Experts of a small language model.
Size: width 384, vocabulary 8192, 62.2M parameters.
Experts: 48 ReGLU neurons an expert, a softmax router, a shared expert of 64 neurons.
Training: a variant of Adam for the experts, 12002 steps.
Below are experts of layer 3 (counted from 0) of a mixture-of-experts language model. Rows are named router (the router's row for the expert), gate (a neuron's input weights, with its number), up (a neuron's input weights, with its number), down (a neuron's output weights, with its number) and show model dimensions 64-127. Each number is 128 + 32 x the weight over its row's rms, rounded and kept within 0 to 255. Numbers have three digits each.
After each expert's rows: "comes before" lists some tokens at least twice as common just after its tokens as in all text; "mostly gets" lists some tokens that are sent to it at least half of the time. This comes from a sample of Wikipedia text that the model never trained on. Tokens count by the router's weight.

# expert 4
router:124119138080085102104167100177139108094146131124146065146189143148137101111122105175155107129126134152136206139116133132111133110145202151132163122098172103147104133081198129165129061171135125
gate0:129196191104087163100125106096108109101122070122143164117155124192114095109185076174126074113068135132158127107122147156166126083150092151159134140179114106125098114142080178128138091136065150
up0:125103167112067157141088141165165159122085149079153117121125233105092153054075140080168109086180129062086183162090135185124070180080124156169042197128167155128169070122101101137163148104137147
down0:166120090146148167083139131147144101170104082127134120122088190101169097091067089078122108146173136151164162060145103181153122175141203085099114137139131150125175103129186063120119207135156156
gate1:158129184099086080104089118181059098128112171122122158116106143120152132122095118133106139133153094139131143176167107110113141125145111122216115160168064173161160099081169164161124120166135115
up1:109128145064129093105143130128093133115133141172135136150096127163088119151081110143140151134168100170167154108168070146101166151149138091129144187110121103135166101145115133121180094136128122
down1:154153194092164130114135149073128086143093146192143136111187102081163088101110066112106159153192110134104137194107100135085122122243111116128112165129099172113138169121142111123132140059108137
gate2:127115155174141111116100126128111116115164129176152107103132112120122135090127183138104120156146139124160102128109141162095145175123174096092137151105052167107114116161102097135161119133144149
up2:131123121105144151164135093137134123177133099094092174163110159138115129170141097098156126079146121116096136129134147108185106103110069155176091091152181113124155122070134154084126126168126143
down2:076128179098126132155143133097080062116095143111074101145123175157149092143088102124145148136120133116116153106203117153098086128150112150079154061152162122104106150135183197165113101154115139
gate3:093118130120109060125089100189128126154131154154103164109112193136099118060077126097114148122080123109125168131093113077140111156113106077094207111096158119090101102077161128131091122120146099
up3:138121114145149122113143165172118175151185158199099165124077144108110132080118120115096143174089124143141134123087117057147111094096148110084155104041162076103122074097161185144107160123144083
down3:185132121149123033080118083138069177167137176135185146108120107175188125117093153145164098141115100105127199144089156116202152096097092121201154081099143111115175159102211128149153105057147184
comes before: "0", " |", "2", "4", "5", "9"
mostly gets: "u", " had", " have", "ir", " all", "ve"

# expert 46
router:133127194129113121102070133069069153127115088095129118191145116158171111130138178116108095156178138089132157134127123122127152097092104137089097083175111141148068125125108093124119096118113083
gate0:136184140149145161131202188138173182149140125139149099103092086094187146167154152164136131175106121152129132127157083127139128066115096150127164132128127120088139155163124073113173119132139087
up0:146155122102124170156176149133164196175115140124124094094125112107200102109148144138147154167117126162111110134105105172167212114132137129138174125058138108114134115155228105118181104064120133
down0:157084099134105122131062134120238127121198116153127118129085086183110150099160121106087104159152171110157053151108155145137141145163104078086182172149122154110129133127133166165158122116106126
gate1:144098078068193122134174083138124145098104088163138132154090172076137140097100155132121151167100152152147148112081111098160160174202089129111135110160163092132083111145100105162169158066129122
up1:106105221158062142139092182119145132079107152130098066142149104136145130126121134127146135089137135128116150089155149177147095101109123104073202118103102163153141133146155126120108092163149108
down1:118148118156115103151134194107146150087146176176079105133124160060101120067132175176136169162155100133064072164111122159148157115159099127142145134097193087156155185133093125104145126071135108
gate2:132127138110146108128159155218129135153133110144099099130146182115107119118149136062168129124135132135148192119141139107097168076143141145121176097158060087164110108211092126156136112156046137
up2:178105138124159119142178113178116093137114119131102082151152169129128130171134110052161088161039135082142164147132136156081122125177166085172165114151134066151139132185094143147113140141092072
down2:136132126121126154129156168100118061108084119089157113177118094105154112109103161181133132088101152156148090172089129138184082126153150061132128123118183172192114156124157133123080137127091128
gate3:164093093085119136089118161088088149178110162058127131167118181160120118104110128079083130135137137056135154156173170116073172174130081121129141112134125138169149106141106106131172094103105107
up3:093105130139102112109107117109164073109199155113178171117137139131113161090154123186157179085144197155168163099128167102116134096206158157092179146103141098119123108139128145121160117101183133
down3:108100104107082149173151132127174143108166147137119125164101169148088155102121102128181128115169181141108132092108102135134115136121148132066196151166133127119145071109113186112116137122085107
comes before: "0", "s", "9", "ed", "t", "ing"
mostly gets: "h", "op", " ===", "ub", " became", " x"

# expert 20
router:163121113096136075107145147111091116170119079159078129136098049122134180191093127175094192092162169094094109088161150124136133150144163152157127111096141210166103136137157149163132191110089143
gate0:100134133151165143131133151104094110104155154085142146109145091062169141151140101126175113109070114158080098122166050087098127122099164124144132116164173159150148180139074110098085137160112132
up0:088133161154173135140133147102104093128159164112172127131157110082178138137140108124173117115107105173080097150187060094116120086101147117126126106194180124146131190160061127105079131144120135
down0:131133058166140148056133163122081143083137108154128081155094101169188151133096158176094146092140113118111183108127147091131128101120167127103132172128096150089124184167172101102107112188061121
gate1:121092182133128120175110093133137140128106116153136137126153126098160179107171158121158024125152155074129060184157124135077153100154124112116153101133160152114123133148114136149144093125160165
up1:134100170092117169103139086122151121161083120174130162109104125126176152106157148133143031091138185085141069145166132149100106128180115121106170101109150144140124135145144111160136123112127163
down1:074104104164107110150158154120153127136116145107100104170174121056115148126146113148171106131105124085166126168158098139185151114056124123139099080139176176138103108112105160049098108148168105
gate2:159180200106109195164181114119111153174155170105165138140111118105119107152138119119144148123118182075103154149129133138135169136148091124152148084148162158062140144100126159101107150156151125
up2:145180196111119212138174146088116143185141154132145146155124112112146085130141103142150116113124150069104142136134131142124157132136111130157156106139178155080133165114140172126094136129141126
down2:187141095164122126110132160137124124114173078148099081142121139189159101117121146079040064181116141153136167069210070133144136117100137118105104166125060165161114133127115119148155136185127125
gate3:161154244157113133129139096199093151151157124130124113077151153140160114118145116106154063082143099106137129163127077125038194090092086112139100100207140116128186137159141171139154130125182084
up3:097099009087102115104115117101183115117139125115127153127115095119086142133106158151102170168122140126124151099094173130217082205180158157119213136045129149129082140100142055110144113149083157
down3:154117118086112134093112105123144166117105152096151152102087134110142125147121151129105170171131141113112114125110099146114141217153115178112119099116153075114094169111103049085134118082175069
comes before: "\n", " The", " He", " In", " It", " This"
mostly gets: ".", ").", "′", " States", ".\"", "+"

# expert 29
router:128178155084180190112065103068143079158153106134135170169124140189135076175052115072086107177172106083138139168192190173169141137122080106163071105097113174115162170177170076112152121096165138
gate0:081172111134054148126146157112194146116152145134108112226116103189165101122176126095166155105105084117124148161177136207104144079075170155118120100156088127105133055185066106087171071073170121
up0:137151102114076092132104097124121092146114110076134187140062111133116130158132122160098092136130158130166111102146147035111181175125138121100146156123101117104152166116136117130054122071091122
down0:186121096158103195123061108177145159135182102102132105124162103151192157151160140118162158116175171167132146110161107173115089083057112091150140113134131146154081128099093162157108124174162123
gate1:060134133129124088104129119194082117086147137141169144178157137110144114097133106129158149116101069142117091114154122132134145093096176148082127139148114159162092042130167183104136102155150110
up1:046154112115140066090118149135114123092115163122161117143128111100150119101120092146172172092093061159118107107105067154112142131126175134101129174144143159157086011149176183113143109143167119
down1:096143119110163075115138195092174153160100092134159149184125131070145163069153131139137089150106112145136160137091172078131198178183132113108084128105125079164154055138146095108104143120113145
gate2:113135139095172130120077079136028122179141076131121098114093134142122147174160135111211109135087132082080185163127107155104214121141100070132130062094165163124063116115095109099122128088153134
up2:124117120154107136153160167129205121072073176108152165142158102103103105105105133137056140129197100141177059077117147101157047112120147167119137162136109110117193153141164140164112137158110098
down2:126099093174150127184158124140162147132116098153165100118137050129097129068124145110060189090083141141094116202143169093127178124138130106138152078109137203140103146146139117100169093136101149
gate3:104098135099090126129068098110168147091108110107152085136190122158161133137170146095094148106167120147083146113159114108139110058120147125117173161179108143131057118155139121117101113163145133
up3:069103155100084120097105110123167107091173109100123123138182170182134137147147131077139111112144089130125099080176143168153152063093143103098134130155081110147074109163142154096097143205111128
down3:108172123142113183009129154132144099131157072133106081160114188149114119220121157140126111138117130133149182109159203131133124140100171148096064135096141162142200112157165142102121131148093142
comes before: "s", " of", ",", ".", ":", " in"
mostly gets: " time", " film", " March", " season", " team", " end"

# expert 27
router:137156143156189094106179090130103147127102182151125101108125176121103102172115123084139173152112120103143119152103168111112126162119134097137116112139115185119106186160113096096112091164193126
gate0:098158126175155080157140097075099177102143142151170125141071125121115136097137137128129173130093134147132118178104129160136125104074122088128105101156125189110089092137122158100185079112219108
up0:146136123135090138106130087153153107161105126086099089114143097171141139073115133169106113150153090167092121117108106139102123107122116178116106165174088135131129132142121145148083134134120136
down0:093128154126146087132124072166107178068112168153151118182052119157153097128101110160154178103093135147143127129118178155103114130177124124094116139133021168087091082147078160118131133208128141
gate1:160111095132111149155092070113162097113042126166173119100163144158159113069122149193125098049130166160119116120154094129068131094140100142157111075118102142148151197165212112086117162161126074
up1:119154103149171100113172169106100085135146124123157188128087077128120105129153183156113142140069144119144157094177111122097089059122164144103116122098139146155161150130138099112156118170092157
down1:100177120043147113141161068101120142095166125104072197139152100136135126139117103109182150127127156117138158134116109118183112139124074121127128085124121133134162137139141080137166153177123128
gate2:145159075121109124129126162153117104110075130091110081056121096086175097118153109096137111106174141111129167136138162161135111148111110119151109107202135109086093119100170135124107104068167084
up2:078125153142168178130101126127155141097156093189085152177135219103154136147118114149115145172171056153137151125135120102105191114185131166096098145116088106117128118156118136154184127166116152
down2:095077084150148098151136143120131103194120094128100162116163136124125125135210116106110142106123172137128131117095096185127117131190134105079120167135105081147074092149041080079100157179165116
gate3:117161103157165134165099096123108132119147124160097105102127161150104097094148154099117155146188120112113057110146111144144114148152107119085159082126109152163129106073077152124084085151138145
up3:117164102165190129145090089118097133132127134168079123097100170156090112086137160093158179158195089104125089099130104132151117146139119130097148095126101155153116107085085137143099095143156182
down3:164077110158136183090143140118153138130128128121093136106093078119114139137113138106106141174106116072182103147133108111189103101111163152117089079120137130087191128153150071152118140150120231
comes before: "0", "9", "8", "5", "6", "7"
mostly gets: "an", "ant", "do", " pro", "ro", "lo"

# expert 15
router:095149115056104118117108187129126059126132124120145189187132127132092132149102114129114134086116127082152132092143179108113134145091159164131134129168206165147166162116178089125152078128125183
gate0:167111130096123074134141070173120137176117143121099113161141210129154104094141164108153147141175150105095109198111112069121069138226161112119074136138134144165146180077130160108089139144133129
up0:157096149121168091137200094143146142130124112071104101101147219132144117109169114092145127136149116132105018171111132094108065114200150135120072132129173162168106166110129146117107141159087112
down0:179111217143162132112163145093097131201143144138113082177168092116172137116124109134114129102058166141070101178067103201166136124101138176119141085061192095137193139122223184141108129083062128
gate1:187122122139123123132107152183077153135110145118133140118129158137134101159157143117154089108106151119119061169145151127120102136186134160094113117185156143142137087131138183100098148132105089
up1:059131127129150134134162092072188095119142122164107118124131092114122176096093102151115169143145095158134201101118102131129167132061115115158154164067112097102101148123109063140168114111176142
down1:102150073092101093129125080163123074114134079121114133101104120155121128177140106097083091120151110143171164075187209092185134127094154085172093147137101133107133164106052165080192107161157172
gate2:138118158123077160108114135166111156095150158158158132125089111177165087098186163163091120128103137147123091130159052045082160145100131156116108193127138158175093106112158139126099170065099098
up2:127146088116168103141160103114156123190132103108086120118123161076124162161070112091153117147133099127152196123087192203157110132169096104138130068134112094062154136148070113154157086180149134
down2:087136084130158137249135099135135155078126078176138120143139135121162090088139110109163120123193095170118092187099134097120112128086117140136148118078108137107126087118096131075162072126112155
gate3:084207121147181112112151165164168115125109100074113139172077112147141159126173087129094086100114064150144178158104102108135171145123114166139074164090183094108122118078106152126118113115188161
up3:146099132130147141129149093142098145092109143161121054113138161038084124153126134175133162152107144098172057093077177134110129107116123099122145147119137086131147106116116110125116147093073135
down3:143093134097143150209122096136106154233125109139107159122085133149168152137142146118197136134121145192081044084077111134137118111075133123090125148150154130109048168119112118149127107149104114
comes before: " |", ",", ".", ")", " (", " and"
mostly gets: " University", " States", " House", " state", " City", " York"

# expert 36
router:087155129109123117088099106177163134120086141132131185139157142125137110183073111124119076144134102110089124179108157148195112097109118170193128154148175131104149131175143101100075083106101159
gate0:142119119137106063127192090152041159063180171159143125126131133103147123129126133124175142106090144140128138198185109095066153116120133091066128145120115165142115085114090145146167124070093125
up0:151113133111106057099190106155063158082174153163132148125140154147161093135111123075151119093095150120117149203179108123077165113093131096096115127125109172129126084144070142152155100065085146
down0:155106128115189114051118094084162103093071156120096111119130043112090127109145144147114142102078146128175106128154077127163172097152107146091131164105157143113111068159138151130141132213128165
gate1:149114147121140163130093103107077154117086140127143142104089105147180114072143163088138120094064151136136106101124111136149144107094130153163183198163118161101140138142130112102102120137137108
up1:136146127076126195144139142113100132084150091104129113190087080154167180135079115081206142126165162142097088141164067133148133167125116101148137167141103162096060102147111144120110132116125192
down1:172173123070140124182134168123112146143179119134130168084086143117111138132088146097128147115117164174104111149116120143114112135133121100185092151160138115104115118107121137104083117118141132
gate2:101100133205059140132131161130081119127129135091152133137156133148116117096125137108215198129114081155107137201112166184100128115165128095121088179152100142084128083139071148102121080132108162
up2:109095122205056144125113176128084094134132157109150127144140120158134093114109137100217212102119085157106133200119167183097132123159145114137098162168108138094127090156071140092136057125106145
down2:189130138113157083083150183123106142143114107137120118097109162121159094193167133124150167184103138142117106145099153158141134146123127148211130152117130117110166139188116138045125141124143116
gate3:126133131082080119110137101162151148126129192076079176175142085115177135133090139119182066052108092139143105094061124180126181102106126123152125114117154112083118124178060115094102151082154142
up3:097114140119172196137099095103127097142081104087118153102163140067054156100104181140138164144120130143152128145159110108141126103107114127138175145073144116180155150177118122122123208092130158
down3:132093115117129163146072156122135125206134117131099114144131095122118146120110142090151147116108158143203088103106164111079131139165181161174086121117118177175120167177134116060123158066116140
comes before: " of", "s", ",", ".", " and", " in"
mostly gets: " University", "ation", " film", " season", " team", " family"

# expert 22
router:091146209145130168125129179109081104166154154113152092128146108144138109092104067100077092152119113111115120162104171151141124121045105121116111141117106161124130186136091088055110111093094203
gate0:134164137112180122148135067174124159106072190132171112165070118075115161069127167183116122125156090142146084092162101091169129128174084097096097188120088165127097139103113134134151107058196099
up0:120116136124085097122121149112138130125158069102108106111171127196140101223123133126149139093133143110140117119111166134076094086117138221122133129123189095142151111149156099118129147158079125
down0:161125165112101121119077107152091121110083124120117114123128097175119117162165179085107111156088135156105127083106146147079177131160093128133149117130133114075088057134202143130092087135196117
gate1:116149113151154031132114190111134161142173161139138121153164156140146110147132123113128088142164123103151046139131171110137112044110106070053117123161084166183108117083114123102135101165098136
up1:101168123156148049132098183119143163147177158127143120153151167136160121139123138111113114138188099114131055118130135105145124026110128066081115114146066185146118106085085125103140100154114143
down1:080135141073123101085121119104171133158079106152150071167131162121126101109085130169153129118127146108133121160145167138114172140155112151118116127105091151129142161120116128096079112107100137
gate2:208149146124154121149090082193104200114163127144127149112119105121157139053185186084205139120104120088061122148165100123112111114142071101117094134176146077184162160166105156105122115130171128
up2:112125097138115056102081177123145083131074087068122118125125207180088114128121120144152172112105132197150143179126088129128136119168147152129137112124064169109081089140122104114155051094146155
down2:127100105196153137116107119153135117174128132150097154111104135123112144117058158158122192185123119144141174110148103102106182145127164144129111112160072128098097114173002085183081109129147155
gate3:114072111140217098125100157092147136143169119185128146118124168104139158137147082112117116129130116122149207118124078125117121051150154149139126094125092111145115100130112103099160126150165159
up3:099088133151187094108086160086140117148139111190145139121122173133134132127129085074118131152164098087134194151151101154122144089156167169140111088144075140163120101154112095074152138115171166
down3:067135120131128191069162082123133120098151030104121116160085152120190138162146121141131098234112138131201154161139100190117126110177172109120094120137114095142159140116184131104154124124174129
comes before: " of", "s", "ing", "ed", " was", " for"
mostly gets: " No", " film", " As", " X", " where", " season"

# expert 3
router:123121111129121133113184123144131124151142101086079115184105091149164083114086085105190177116098098148151119094088118079155098164078149194157132117157134123120176133107162125193125172139072126
gate0:162225167069133102118099095108125111151118132104118093128156149112138133110128103162115129093060127134094123098173044180155088117136125197192133042119201142088118183058115155091088109123099154
up0:130095109156107101131196143177139150171139150186142158079097110166108118182140163096128077153176088140177159116112185115110189126088113072102073184162082125187153100196123092168185146129176090
down0:138133168090135147171104081180117125095110113104096105103146127117131100115108105156113131131107056163105175135140051102149106112137079100134191171147086164129106105097139142154044152117147190
gate1:152148114154113065157118145093103130124187071130119146102119131129167147104099055154149178107107062125163159147134159112160100075134125148157036168160140075168153154032122148108089168185134108
up1:145150127129099081152080158108120181142146066126129119110126130141167146116101059148129154090109083107144163132128143137142109102153151136152056170173135079149164162067132121099100161166140133
down1:078135124148151087074193113086140128092167128159120105135162160162101134158093191116054219159180099174192149180159107103163131082120171165136137091111086138100155153075149072103187127096155169
gate2:111128113160091118108200157114112111157076135105130161105150122149162098080120115137146157175155104079173197136143138074111133112082166196156146196112160108078095132121157105173045132108120127
up2:123137113148108110117191175089060118153065122080099168103145117149152092066129134130180168186145125073175170154137127072111129105094177185163150180131159109101121126138185112156071135095123132
down2:135087134154160058084119125134125150125117128178137099131112156102153162056084151174115159149211184120139094138069088103037133103140099170165079095128178139098118103116138114114162154128165114
gate3:113125114129119105146170058096066138115107167171086101110124100115083167141143155128158093149122154103172088112121133067203114103113144146134162137116093047176140146082103198138092123087175173
up3:117108157167158109154117169104175120159164132107150175099125163121125117151135094094115135105157083111084179133152094153071190111132148156082116156148152150133103081142055123119172118148148067
down3:149180108098145145106151165112140100135125147189152064104161171131118169133169090174130157060124128128115120170115149161151123156084088113159139136126166149111135136102120169115148129121220118
comes before: ",", ".", " of", " and", " in", " ("
mostly gets: "%", "}", "ers", " University", " States", " City"

# expert 12
router:186113107117158099159129149108155137183139126189130138100103089105141112155112134121109139119139214138098145115140179121149196114123115154152100112163137144099114190151176173138091123125164083
gate0:134099121094066116114134051138106120171074154118107128084106136146108107083160125115112036134113148163164125135063110088150157136094032082188122158186156142076111139133107130078098095161109139
up0:110107143151213127155126175121136149108147125151154103179139121110152141145106134123165198118125108121091119134189156160093125115148173175070164077061095128178161109130130121197184161091151131
down0:080186213128159121132129152129139124167153121122073131107151145165175104154099102163160108107111118106112205173128157101085085152178074167152135113174133134175179142143134153153128140121154064
gate1:141116097127135100191111079115100121185147075164145109148046093147167122103145140105122150115127152107145091165110135079187165168143109179119113106146177140145152181132072136125057089132170154
up1:091145112130156197187079072141159119127102146179131134150209154136185146116158124070146143178147131129120153137119129145085130142126095136175096154135068126131121083076136117082107098151189139
down1:100164156201169105156128156137135119170079095120158120104169161086125112136136131062158140127161112132083142109081128124072116121109097183140157148115158144094126194127155146104161130114131103
gate2:122113116123170146178113125162178133118093095130096071105065144132079131102160137165159185132136138069126139127101087133130167146101130160158087176113130131087172134107153151081132136115166095
up2:163161148126110158046150162088124121102159132089172244130156119136137128166112116104098064100119113178132124102161175139117138092140103100094178104147154111152065159155084110136107134170095149
down2:088091141165105107130175069073089128166168080141129135093151160089166124151153127107133133122124117104148169144115159103127107156179116167069166096175196116158068158123136179149130134111102144
gate3:148195189155154143164206085140164159127131123111124236151095132125169123150165127110085135113106178105134141139141145164154099135098112160146061178143127142090157111119145156013150103115129183
up3:126088101115095132080101175104086141119154138121108071083118164118129125167094068162167112152120096095172179140169095113130153119167132153137170130153128108195098137121118126202096147150109050
down3:144144118101095095095201096069123107187137154132068093174184140124136120140084121160141151118156131071135165108088126054101050097089119147103142138160129124135126054138154144092093153141157134
comes before: " ", " the", " States", " \"", " The", " Kingdom"
mostly gets: ":", " United", " within", "):", "=", "."

# expert 21
router:219092109125153157089149168125164181110112109118148102152152165111120119083132120124189157103125186103165157114091098169160157196094126207130090098136113061096114127130097133092154099134041165
gate0:127219176088185109147181156085121128180104087205121155120144182136163125137140160124232110093137072149100138203132075098131090125123096158117060099148127106139173145089099171127145132161122142
up0:170128207145136124126172126077077145159138133158053159061146132078163106131111145158162144142120208126142057167129120040154121141166113134196131069139136131125116171090140162117137181190141135
down0:101119159109132153126130130156097102154189194098193085098128105063147179079076108113068095120170148110151130100073122115063143113069167190110104091146179142105156123133136079090101150132103069
gate1:131112181113112122142127089125097152124121122103132164110102158126117148176139160173195138089120118108120138119172109158092204105174073125183154119114137093158113160134147185149137062119125083
up1:097142115100147129077147096166193090160148088138111172179142160142106120139125146103104108143162160079153144135044162122116176141110123090101071104143125048121149115149165053106096145134080170
down1:088134153150119150078136158089119086101099111107102109173173113110142140123146150120153088087079121111171199180099137147123147052161121147105110197237116112124147142109079159103161082102138148
gate2:092079133135141171166157093167105166122118135183106119148117151179134129142070128148163179100093115086121154170173153132154121088124109107125227146099098135104145103137041151105101139122126161
up2:123165158125134150142106114109104089168145129079134110123151120105122151119150096143089135149120132158096125100099124140104155061105076143144079120123127104099054119220187093110109122119142140
down2:124129117140060156177126141098121111166060121153140142123086118180118141162180044114124141082122145134116128115113115164136186124080130179141117169182135091148122061166120080132144132078124158
gate3:141099118135091132107138147127170091111127140105103096067111154143123142166169156064131133123117117134136132145105173148142079070066176159134096109161093194113087098107113088109146120165068154
up3:111165129151186156169114106117102169085105118156116129165128119090122122095048105216091121160117134132139102106138113106101155168180061099083138141082135103154174150141126147144095158104185075
down3:104142097105164125135141149156157149109121083132173153096076205191135148119132167080061150139136166169119110113125136158100093141133165123136150157163109125123138065027118146142136133102165165
comes before: " ", " —", " +", " than", " −", " not"
mostly gets: " are", " time", " years", " more", " most", " year"

# expert 2
router:158130108152127130134146147115162187097184117175180083120145128134179157121151037157087160162132158119145127136112119176107127156133134101079205137151130097125127138094105139108129179145125084
gate0:120057123150068152130092141140164103098120157121138114130094104107174142120135132113117161158127133091113163158202150149116117148117121144149121104121091061064205132138180148123089114163101131
up0:143135112140107163152122125174144130069045128109094088155139099116159110129102154092149136161106106081112103154169119156122109048149078160163169145069117041062161084171166140122119133108123172
down0:133093086077131138170047112077109092099125131042107142152088037178113126111165095133127111139151143060124137134137181160065141179135119123135157120135113144101163145088156163112083098150079188
gate1:119105135132149130152114165152123077106163142164152123105125164130078144045107134155171148121149127116132133161180154141166095107090099106134133137157124118174144119111084173145126148120102158
up1:104116106153117129143100097115116132120117092165116068133157126169085113152126099087091079115131129082123107058107163122144197075212119122103147139114121133025140149130158100136075096126102094
down1:151150102166127106111152159152121097180105078139089116153134140176140144091138110094154134142094109113121185122143142150105129089051128176148050136163117122117150170190098138141198142119083108
gate2:125154119117134187168142161141158116148135133127130118126128129085144162178110175148156128068159082103131100194163109116094115115168169119074148116165157123153131139163156155111119103110109090
up2:158097128146146078115158087117094137123132110114106139159145135161112086086144069105090131173128169154136160068113131114162156140100097145180095116089085124105108115103104135144153151141143170
down2:138103153163126108155029122110114169063127122144195081157145094106112063119176109147211148174096132110082096171146116148125091172122121142168135162118101126143155111134172098109175145101128131
gate3:116129150125173067105130062165169138153112108077117170164141119115140127140123155143099058129128088062133134123126075126121157101134124107110089123071149150157164101114112132141118156119181205
up3:119125147108105083109105071148173168189113088093091115143125126117139177106113169142085086148096090068093125138122097167096136107163155148083075141113140172114151122149149112145084151135173220
down3:117131082113124116112092066163148140093152168134130115129117080136158135133102153191102190131140119130123105079075084123132112127102098148111092132091101127130115139160150058095168145070131143
comes before: " ", " the", " a", " first", " his", " A"
mostly gets: " the", " from", "The", " with", " by", "S"

# expert 42
router:165099102107137132152164105086069138166145163143137089169123060102129154124134109127104134147126122115099165096191082193112100118152107118155123143105157141159112117077105115170096100215085123
gate0:116134103187072084135109102135154076171136093129143122028047158117160136105177139128109145157101093071149117099080090138132126152176139152176131130178134166165095083079132135120056072060101129
up0:126087150154095088081129087127140092147152107118136119095049174141155112111122117182067178150098085102100123058077087111115098173166094165192115119181131145170105086089124069131064098105092133
down0:134130177123124089070123146135125095208122105167116118064116123173143094149134088127083054068152214108148152119151127145132145108161107103198086095115029104081141149130089122187163111147170135
gate1:103118203105098148128102095133121121110076146126147172063132122111097132159133130146144135134122181165112116157110102118106137121126092148150233136096141138128122080161078148082130164157160202
up1:125151162100055087119105083127115129129150081115087188133127089120130164182103143225101073130160152146144121098166140152173145138132151161107152175102121137091188069145108144120112161129153180
down1:134144106169138133077138131175044117121153141220152115146111154077177099118115092111151158150096116044145145142124115142055127110126134099111165175111136159096126075102172156153172096128147145
gate2:138119092135105130150107152154132138137160136197083123080082088161155098156147139120134129115117126078153143165160093172156121154144134136182127126073132152124119129135147194114121067114120114
up2:137126098112104141143101155157125137146163136202088115093081094155151093173139149146131123113131109073144145155143101149169119160150123145182128121086143140125122122145165189118130091118121115
down2:147131156116133150123140141101067207181132149117122117077076151112073092084065152166130148142175123148087140073148113159111115139123120126115130095134095106144147101124127138128158119120106153
gate3:118122195164090120147092140149165095093128165132110147133089139175100068098118163168148149157135095062157162189134114157114108146095182092104121157160120154123191089138153174094115130081160154
up3:153082173182108102144061162115172135116137140113097160163119096157103089106151191164139136142083093074130135161151128147117115148107142125130092157135130143155153137112116211138095111079162117
down3:122088118150105194094095124083142146138139157177126149127156175130122118160155111140096094147192130083175201140129097131100147182118128083070158131136106191136161114118195183102120131156102106
comes before: " ", " The", " In", " Total", " •", " He"
mostly gets: "|", " \"", " was", " The", " were", " ("

# expert 28
router:177053163112117111126149136140137063151081115106087074142116137098147134183122113158115150157113127176118122104109171117105168124134142137113146108130126197167084133165169067132092145124139118
gate0:113106118090113103135148143165108076147124056105152159092158123206078120163179081110141132153148120082176125128135089124070132142142133155108094111202135142131087139082150157105149124123147128
up0:157116123110152146103151157088102122072138114060114089132132146161080144125099139052121121131117132083134081094094181196122133115136130095103107142087134059104089163179108135118130092116146135
down0:114126134120097194123154134142127075112161139182150133089206147123138053191082104129131130148137112172143189128154079081156149120071174087122157138151106085106113159149108134165114143127184089
gate1:103133070107156124092184070164100114100054120101148129155141132079119111069115117185101132166101154118152122085120130125123118123125126161140122125113127205136119115063171110085142152141138172
up1:102146092144157146128174097106121133115128131112159140146112109104148145102134131198101165135147161164121148098160092128174091139099115183152147132103099197093118098102164131111168140184168190
down1:131156123196124196087123109116147113112162065090203085124124094175141146090123176074087143150139182102147121146092122124162094062036168151101116149143145130128072121119140118122134122110149233
gate2:114057175169097071109094120176156130110091130142174134135139066105135106105148109159137161156188091137117154168140150106115099150094172153150176071192150154157103062107105122167127116101140146
up2:139181122048146139135143119086092121122128104118073123140139198133107130148096128085126107093078162111170099072128137148136179100144093094114079174067086097082187203143150128102084152154106087
down2:066137173129125111158187101066176149148132166073161177084159197158112126152136083116180097151098069150112159146169093141127135043149148127112110149132154136172077165094108116107116082170139172
gate3:110126062099065120143106119129150104115107128167111129128085119125121096137131107084115150114127106052148165125111103147152124183102135061139127098070104114134141142116152119117130116060122128
up3:132137194157187155110136145114082146161156148108155134128151117128126134110133124132095104140116147190120105123145142103122154077154118179107145116187145140110116163139116114147131109202116124
down3:190104142129151157255122067103148142100092127114163178114117102135110144143100160135096105168123142119137161084081201131108125139135162095115134122172082094192153167175146125187153140103147189
comes before: "\n", " |", "-", "|", "8", " The"
mostly gets: "\",", ".\"", "\".", " States", " role", " there"